config.yaml
n_layer: 13
d_model: 128
n_experts: 256
experts_per_token: 8
d_expert: 32
d_shared_expert: 0
activation: "geglu"
moe_layers: [1, 2, 3, 4, 5, 6, 7, 8, 9, 10, 11, 12]
router_score: "softmax"
normalize_top_k: false
routed_scale: 1.0
balance_loss: 0.00639
balance_bias: false
router_logit_norm: 1.5
n_groups: 4
groups_per_token: 3
init_std_router: 0.018
lr_router: 0.00215
vocab_size: 8192
norm: "rmsnorm"
norm_eps: 1e-05
tie_embeddings: false
optimizer: "muon"
lr: 0.00657
beta1: 0.95
grad_clip: 1.0
batch_tokens: [32768, 65536, 131072, 262144]
seq_len: 512
train_tokens: 411900000
steps: 4686
dataset: "wikipedia_en"
Below are experts of layer 3 (counted from 0) of a mixture-of-experts language model. Rows are named router (the router's row for the expert), gate (a neuron's input weights, with its number), up (a neuron's input weights, with its number) and show model dimensions 0-127. Each number is 500 + 50 x the weight over its row's rms, rounded and kept within 0 to 999. Numbers have three digits each.
Before each expert's rows: a language model's description of what the expert responds to. This comes from a sample of Wikipedia text that the model never trained on.

# expert 18
Description: Joining tokens in lists and biographies: and, or, including, especially, plus en dashes in infobox date ranges like Youth career – 1998.
router:478438510389543464494433492556528404373519451429389458498479587521588507433703574484446483467490468485495510513481516489468462576543482525441490493470535503554485460520544447500501506522546498466486495504447483474501483468525446404563443453426515433532508496440394474532550530458533518504504455483484585579475508508541591558480559433513458441440504421455633481514530512485539511512479
gate0:475524391421475480527513517461486466566498482574477524434563459432451471573536528559467475552591448490478547399491411539511532550443591500523539544540479446524538522489475386487541442486548576418434533491488458474474512477491493520537561470515478433487486495510412427472514530429540472468545491540536424407523462508446525481445516468383509456502471488467675483455541447456654499500462
up0:470618390454442522406488467475494468549436488466385528391482574455464410563519513540489561471503497540453461362483522503478515512493543504442500536491496499468624482498534469458503451486464475604531409442545480535517430546492442496568493537487502555524572405377515430536492589527538528501456592499492557454494531462512438464513493542499553484463498523494534641505484494568473529529551
gate1:508501455510504552504506524576595599388501421411400470392464471441457461450574454481612554520533406476514574502556459465541458547478524502535547583497511470464438497495403505507539520459499511452505491457570485524510518478503482527498537632552534467506446530503520428494410492548497500426553492415425435591539475492613514537540444510544503477481594512419582478474484520419516463469495
up1:516368536453430496510512563462528587502497466530507490596491463456505458455542469431547583494598486493510488473479532521382571470505467506495529528449541556564512520457389512472562458479463518526518393471440445414583534572421498416499409412610522475520447449497474470465569521441575498472465498430526508511530524471557537567510504461490537516632497497585511545557427477576458484525472
gate2:422547448483571398504517464471458517587571540462525487506407573448537525479431508401488410493428487494417501524404469538508487564381590473500577484441550511507534460551522498497479404522452491607479491533382570462530474486417605498545468410525463494624494453579483499489491440444477515538466460540548492462526530461508550452469457459509422589466513553495444539492544542475508504506479
up2:534535458480529528435405379518494523393447521506511499478531555506487609569416568518498551494514601489485455495450453634484463478375564476512471482510491523523527502502553527492540453537563451450464435498415459463517466461455578455521618535554468478445495493537383430498543483461521443518488502491535544427496576475425514482513541618561512509582432518439526431517425506546548529469455

# expert 4
Description: Space tokens that precede a number, usually a year or count, after words like and, of, at least, or list dashes: "and 2020", "on 10 April".
router:430509549495571473533521495500488493434452431505427389542521443530467547417585456484545450577585570477466562471487518508471505474555555484498557539508531443543553504438522594481513512423495433467462480578598471467501417524552493485571514516551553620598510413477446441398475514456567431532456568533485531568450448492487518473511511560480611398435534489455531536577459537517456485454487
gate0:501537559441594540528570561510516542542522498425422543445558494530445504454501391503526539498530480482545476492582518552569475522440434505544585499480546428531438522540487472461536488511535640575564372527509440579525547532505574513584472547396483468476494548489568509581479485598489498498512391485458542479502511452562454544517537539478519572429476498525427545499521568531569596429441
up0:580470463543498542514496423450466445433436548544555428516517540468537634448470629463488462484544456510544542475483474554525460579509537491529476518511380544488532496436416483500486503461571414418460566481477534465534497514450553492526549427500575547479525497417359490408422500477479408529490431485501492486482537511393520433420521587568408460562480529503532486523501522501412497508531
gate1:472544426429514545569474482503493501548496476499484438539389392548524526544493456445515459477493488502489501620511465465511502503480457497466584468450467524545420496480487499497513509510545439410488392525553411473562412504471444591525513510632495539402455527489480426513471473513529627528543488584560465547415604543420538505553483487520460493466550484568529557446575590568414485492470
up1:533521490532511495522503544545548511477524558586506585520591487519468585504488596449412337521546455502494480500494542428531517574460501497489527596489550461472520499511505511510519597489529500553462518503507649529480530511438473510491481491588482475474438504615523485597512508574543466552399442499480554513462569474488395515513480464472494501414498598569427427539586579605508526492534
gate2:523518551528615538529426454527481512461532507522519448479489450462595532478488561482486496510369551508450524444524388597553510514417555498469518502501456576445519495468515483518570497575534354510489504544628486482560529488446387394485496505475435440500525490552530501446468520524472505595526510571479488477541525515448485486472534537529471399536451518446489433501366444429590462443482
up2:507464528508525535438539462464489497350506469633547495464513422478446434474553440489583466583521489503463463534521391534451477500493602493499483572455509545429471491509438489503411590519570606508520484519502451500516630530471512486523538548482454452534496503499520528436413477501402491472493460512444483371522478498405467526531441579547514542529482470408464384540436506535539439523491

# expert 29
Description: Country names after United or table pipes (States, Canada, Italy) and infobox field names like gauge, Area, Country, taxon ranks.
router:523468448478464604438506465552464556508557537450585514507469543492572443461540522489542432448453442518585433607532449437445376449455550519436492447505502396500537514513524470455465497509540530456551514524484433463540533542463634558583565502483523673491444493437527511412504496468439610555485488499532474440405556536445529517493534530511471521446426478502520534558498500505552460483458
gate0:530565439533418474505485568550509539556595566542474510465447597436487503555446493487587508449528529516608562482488362538563509423547587516460423494508491596492451528536496530533501475421546461534585503482476373453565526483475540489449497475514488497476488536481524529542605525426467445483509447493491510501573480502481426530476414442478493369442476479485561493403481618561518503467474
up0:529590317493461490492553502568505491400471450520521515479413541468497569512576498466492467478452552512575534464548533573525429568473577513485518424512390443512506500525511538542572544525398523465479422553488475455541429554604518554540517533474569479421575497439455527491485434543470488484571525544505456451538457539514532538484422488469494392478457513524499422528481478609569441552459
gate1:509521485498494443529494554494535541419504544448554517496493546477496520545566594504420505450485509489606541514525481553524470572489607506451483378498413441464509487535465498495519460476591398524538608463474514469531442513459475561529520542390508570422511372516506516452526423512572541515522628453475489504472491514569472481451451570528538544405486453515404408436474579464580526502544
up1:505478540502582446523468571464505471496472438541548448544422512479433527482368384530454536510509534509487396528474447519574587492452411500572582493508434513519474517475541513516396468484503475439582407594437498541505477463478410417499486537541524504485546543492456517489475537593532490518459446464463519497504552412514507500510528509568549602605474538551620568605507525488496500439567
gate2:496385561392536536573474598439518480535475485386606477482427557473570429442505566549429616544507427464430497601526448531489522512489509502493512513482471470502498500525364494488491514500469461438472458484529485412491486521558513509489542446348523537494493473479523469559435486529548509443457529518512484528458518460440604536447464473396463482512527502426597450471437409506524511488484
up2:410515491457502593546517507405405627440505492536465522458545421559489625502521500483606458531495530514485477491487560479486592492523481487526463586482451490550503532530490496431463551543515456532555515518488455551509557496501509477555431554483438499481447527562464536566609548403514576486401440468498580486541460483548477433521489496546532556520604640429492440521484570456421540508547

# expert 37
Description: Spaces before numbers in table cells and list items, plus second letters after a capital, such as I-r-ish, I-r-win, T-aw-aji.
router:432502558538450580458589527532564496451480492521409414593503538472493505487434441481414504498532575502428555602483522491559540457493558488520474573517487497430461519502461533513569513485468528557532464588505490551471428546554502534507545461576527632559375412462570569559478539471498449442503608594507513483520427477588549493560484508503574539542591515505527563455471524536550454517471
gate2:597513581479484535495534468479460476564557529578480567641461535382514458531484537559556411552503520519500564596468438526484441505570430495431460474515539535509477521476537529565461422541490525402448516550442481544601514560456559481509523575556534516534522531610480580523474497473472484551499393447500476540512416503538476520492430528466521411492496428428538464442408548589459493475478
up2:555511579461548471517447487499477447500409563514510421513497516581572556491568542444556505546517557552556451650468467511567522505441556495568544572463480521524477558562444515471426559469505551503494454482444528436523456533484488489515515470586491406492496462454453515515475426461530589549547449504502502554440573581476503496536562532543469449609559461420432507577417465499439420631469
gate3:531462538482519501479578515477503641558467446508420559510516368536507456533475499493448485422451602497543543497549508512628450508546514507516413525498482413468504518533499436492531540484541637428429527560502518503498520498516446448547557438446578506534435481409402583452420441441556471489561553472508418500519441510415576540500487522492429570477435465471508516494512484538574493440466
up3:450455584539508492389530567501499617466434494568592503496564539494590479542592525435459554454441450482504619502469506534455493522449506495538489438471526489458569490489416476531569484484508504338504424509541553564543532470491490511523493476489520581546416479509515510459485485512510513466466519484454508605472418543513593507443532516478471542579513515483567697430507482519523508526512
gate4:450488525505467495565505454476503567548521569389592566478511504479557461510480560406445466466522496514492567492455493561510458497562422502467500455523458661400492508496591556480542438574499493561486514485434469535470528498640507494521419538478483585551510458426479462417406529429421433461514478510398534501461498579499517534492443497534513428471516517521474414577549504487615475488457
up4:479451465565519453484478494540475679619520490410501542462478394468515515511541491465477598515469464497470492394487507507486551568490499493450582476543473584468482490515563597527473483562478380544568469573482474481434537523531588480493570569520486559484490440401516468557454447420492499524532497544428496535480445494457527546539515574540545446527462460503470493573577415482605569485516

# expert 40
Description: Pipe separators between cells in Wikipedia tables, mostly right after a rank or row number, plus colons, semicolons and bullets in infobox and taxonomy lists.
router:442479434513502429602564503437517471534542537419457400459455522459549439487520480542486444472510514471526501563441514477483538546559517480466464433487397578466433427572430429456523451512405447513461579524504567455451454442501438517591409438422413445566598465443500597505460456426521603505492514433482484512444457532489507551435466479436434470503467427536552479456491541460510496548475
gate0:490383560552485452493494531467586556493420468444535499500532446540439513513410452565543579525515523489561432452551533405536551422485573493543546495561537569642496496480564478538484510489482493464502580423533524414549586455499506587520480544548534508486526472516483484504383524401494527507454396495590509445536464530458406546563423448492493534439511441488552493494479425531420491544557
up0:483483538455488515444495476515477469524535566571552507437427472603399505528559610438489547518478550495489469459491484443465467507556499518471506487495536512476458500541499499473447408456360464491533493559449442640458626512489579504415341562450509535524526512530510358497471511514521558427481520571477497395474503555480571429455525482519507470542480440520533482574466495576477473471476
gate1:551495492504536572497487500560528567557506489470420476516502558585511496459494550559470534569480500500530481492436502445512535407600565494503571393553519499527502511461447536492593512489447396490481573607541500527510416453520554459481522578424517463461446466505559425532486491494551487587518479584406510563479430495489385557536442463517503518493493590437532476591375418520511493437599
up1:482513500482506497467567519524535481570486492537516527478416431576533549481485531493478519554501420538562518377457445574540505473395399488540548445507510485495530499468508473483524378494515469492529455535543581524542518457437453456485441446640404489493486517530556640538517504411445464451531515503466541479475499442388474538460478511512439580569518501414478553399455398460566536575482
gate2:438425510467464503461405451461579517480503506496465544460483586527443535491608605451567512561430593494522566558473528512449511421602506507485449489472503529537458467489494486516492509486581526459451562546459519447498574489525534503493488479398503466403543465525447434535511499473478456384542535644450493437499457517505427501543481517511542494508452650619529486581466477523507409533552
up2:533550325465444436544525522520582567518522447574481496525437556440550441494579406620510572512395494497534520462564442455477526456570499490512478491469519448538490513493581428471478487502550523468465490509418452443521519429542556599489492440475482497491395462570499545541508437522480555449615553443464502542491489490482504527577503511442569462437541484508491532394552542452551420495469

# expert 1
Description: Early or middle pieces of common Latinate words and stems needing a suffix, such as imm-ense, con-ject-ure, express-ion, light, mass.
router:490478530531451381439430560506585571558470522499542472498495491406477524547525557584493571556521556449453462362457521492562555479473487446561479408556541492469571575467559502507543484544555523556465583493585501513476483439474560470504517451584521403503492540553575561441483532578546367559479547464525545553501475422457467477528419399493460475537516426522482540566534483535483504473530
gate0:530504574578579511501494487487464462501493450431388500382522541412644514554551518557486425537424453501477589496517503503390449599491534492517559500491437593488533488551548439526423572524467497550487487401459448488553445508518454489460505450537500514605490563527446547406484508425494469504537538486413499525513453497471567482478492461536514527476408478597605470459459435494493542457491
up0:434478577456412516504510488465480551474477496432559503504570512514431519569561549502621537570523479527518486476465452590476477482536492489484467507468465522482508527533545521501437522463569519475530558575509457629515544510384585474487538453509469521456600576532528474475459548483385521539442504405499430420422519532506519510492536443596428563558563490591508528536655457561467442537516
gate1:532481590468513542406481515449527510470490448394508543452464487573546498507499428473490592515486532502530519510407501517540488549614607504499550454452554523502558504516490543542509568437474473513443389493603501595516635469497531531340527471511462440501479565464542544522496437524526538463467523575551466401513474437394476546462520510572574534471497439479421427549518495470474534466524
up1:504520473489532487487502549530571497477532429387411504578433493504568487425444539480532511446480483504389442455434487401395424442422593504515428413588491509495564528416459543531511461609542390438447471510508455538505569502421462497538423507546550546461541496540461497518558481539433530522439472518498465476536437539603450440443433486470460562547473529462516518459455436535512485528441
gate2:456521515483434449519458428388480556478489550626500499503507462507394520577524644554545540571463561539497524508462514503574574504458527500474577511514473430490472491505524531515495620490576586428515480449531528542487506538574473454483429426490480474564470508464613575384480540462483469486445501430497480437476575520497519500470539649500534457556398511489547461491496487460479485483578
up2:474578591538523588425459497438544530457519505416488476570503607497543543498477532534515472488466428522509509505544447430513469509547423498552477481452446523435392505525514437481381589489503489489413556488433378524516477604421589525511503495435520538500497416418523469465512548537500426509421552512494540471428465469484433599422512579536569460549511515433525527457531543424486543479562

# expert 27
Description: Space tokens right before a number, especially after "Coordinates:", inside table cells, and in "(age 23)"; also degree, minus and plus signs.
router:398543556521493560473510511516532433453485444496470433554473524437556447432521429530422465544548572503504585559465499443576538481489573537477513581554498470471505530456473589514548455401416504577490484567456518595540399515548482510475603454467548602543382452428533468537464538423534439523417563520541543491473478532551542443520497550493579486546587559487536520485534502548438491448550
gate2:527581439471591510507436575527519446578471476475435515470510530403426421544555527517422519463527463492510464517526539567505547543419447495492487483514468579553415530509460490486508569440471504541495508564401449560511481522514474465449601505477384537509455456465526549576556530559539448558631567498462486468447492495545473493463602476471492574496552400488505452441510475470645438576530
up2:425478478481555618536413567468442506465524450537581519538560475416469610489490465512475478588520432516500506521520524413548459486557346516513475543510450519454554500560576528495394500545562415484544506525561429555414482560478556538524475511480553506503452556476534419451456485525475592508490480526472520491437435531516508501510494557496480504433437538508562562620561586541421552446450
gate3:532604560546443474449495548532550475530462326560341550487468603549473516486415499445447534548438478506525458519533543485487529430406491492466448522501482448509557515494556550483548567509561621533465443463544489486574522550466474526485612486497471497459496501539455528419501496526509423505497482351484492529526485491553492478513524489513497539524523476502397467409555601494530548434489
up3:440518447461567424564477602496504480536496445418454506513537444549435494464600469464417483519461524486422487574506409493479537412491482506471444489624380521440516503493584552511477472555514631500449461498513465516507449519394538541485467508425433529548545476468429457510522488524616474494485526491418497532575509515481507505520514490458514603540465469474456625543506615578474527479474
gate4:473600545482410400485505523420559519622526438610483510438486523538539428595469462518521507479457427488489525532448538525494518482380447487491504474527509501596522490543456518591516456544499586524546452560403483470580475508482541559485448424443457538504517605535550462588507524466446511461509517579518483392542539459488535448508485488518500484606538421469551452579571449425526495540495
up4:442535509496494508514489523562435520511504533514427571354567549497577505487548541490461501437454513495483413488534505443497466499560475502566534539389497418465454463529586426566493530495461471544524567451520498502604542452541528586577446614444541559504489539587513411416500525458505502453538489536446491557481513513467433455465532567633469468454381561489419547542500451554507454546507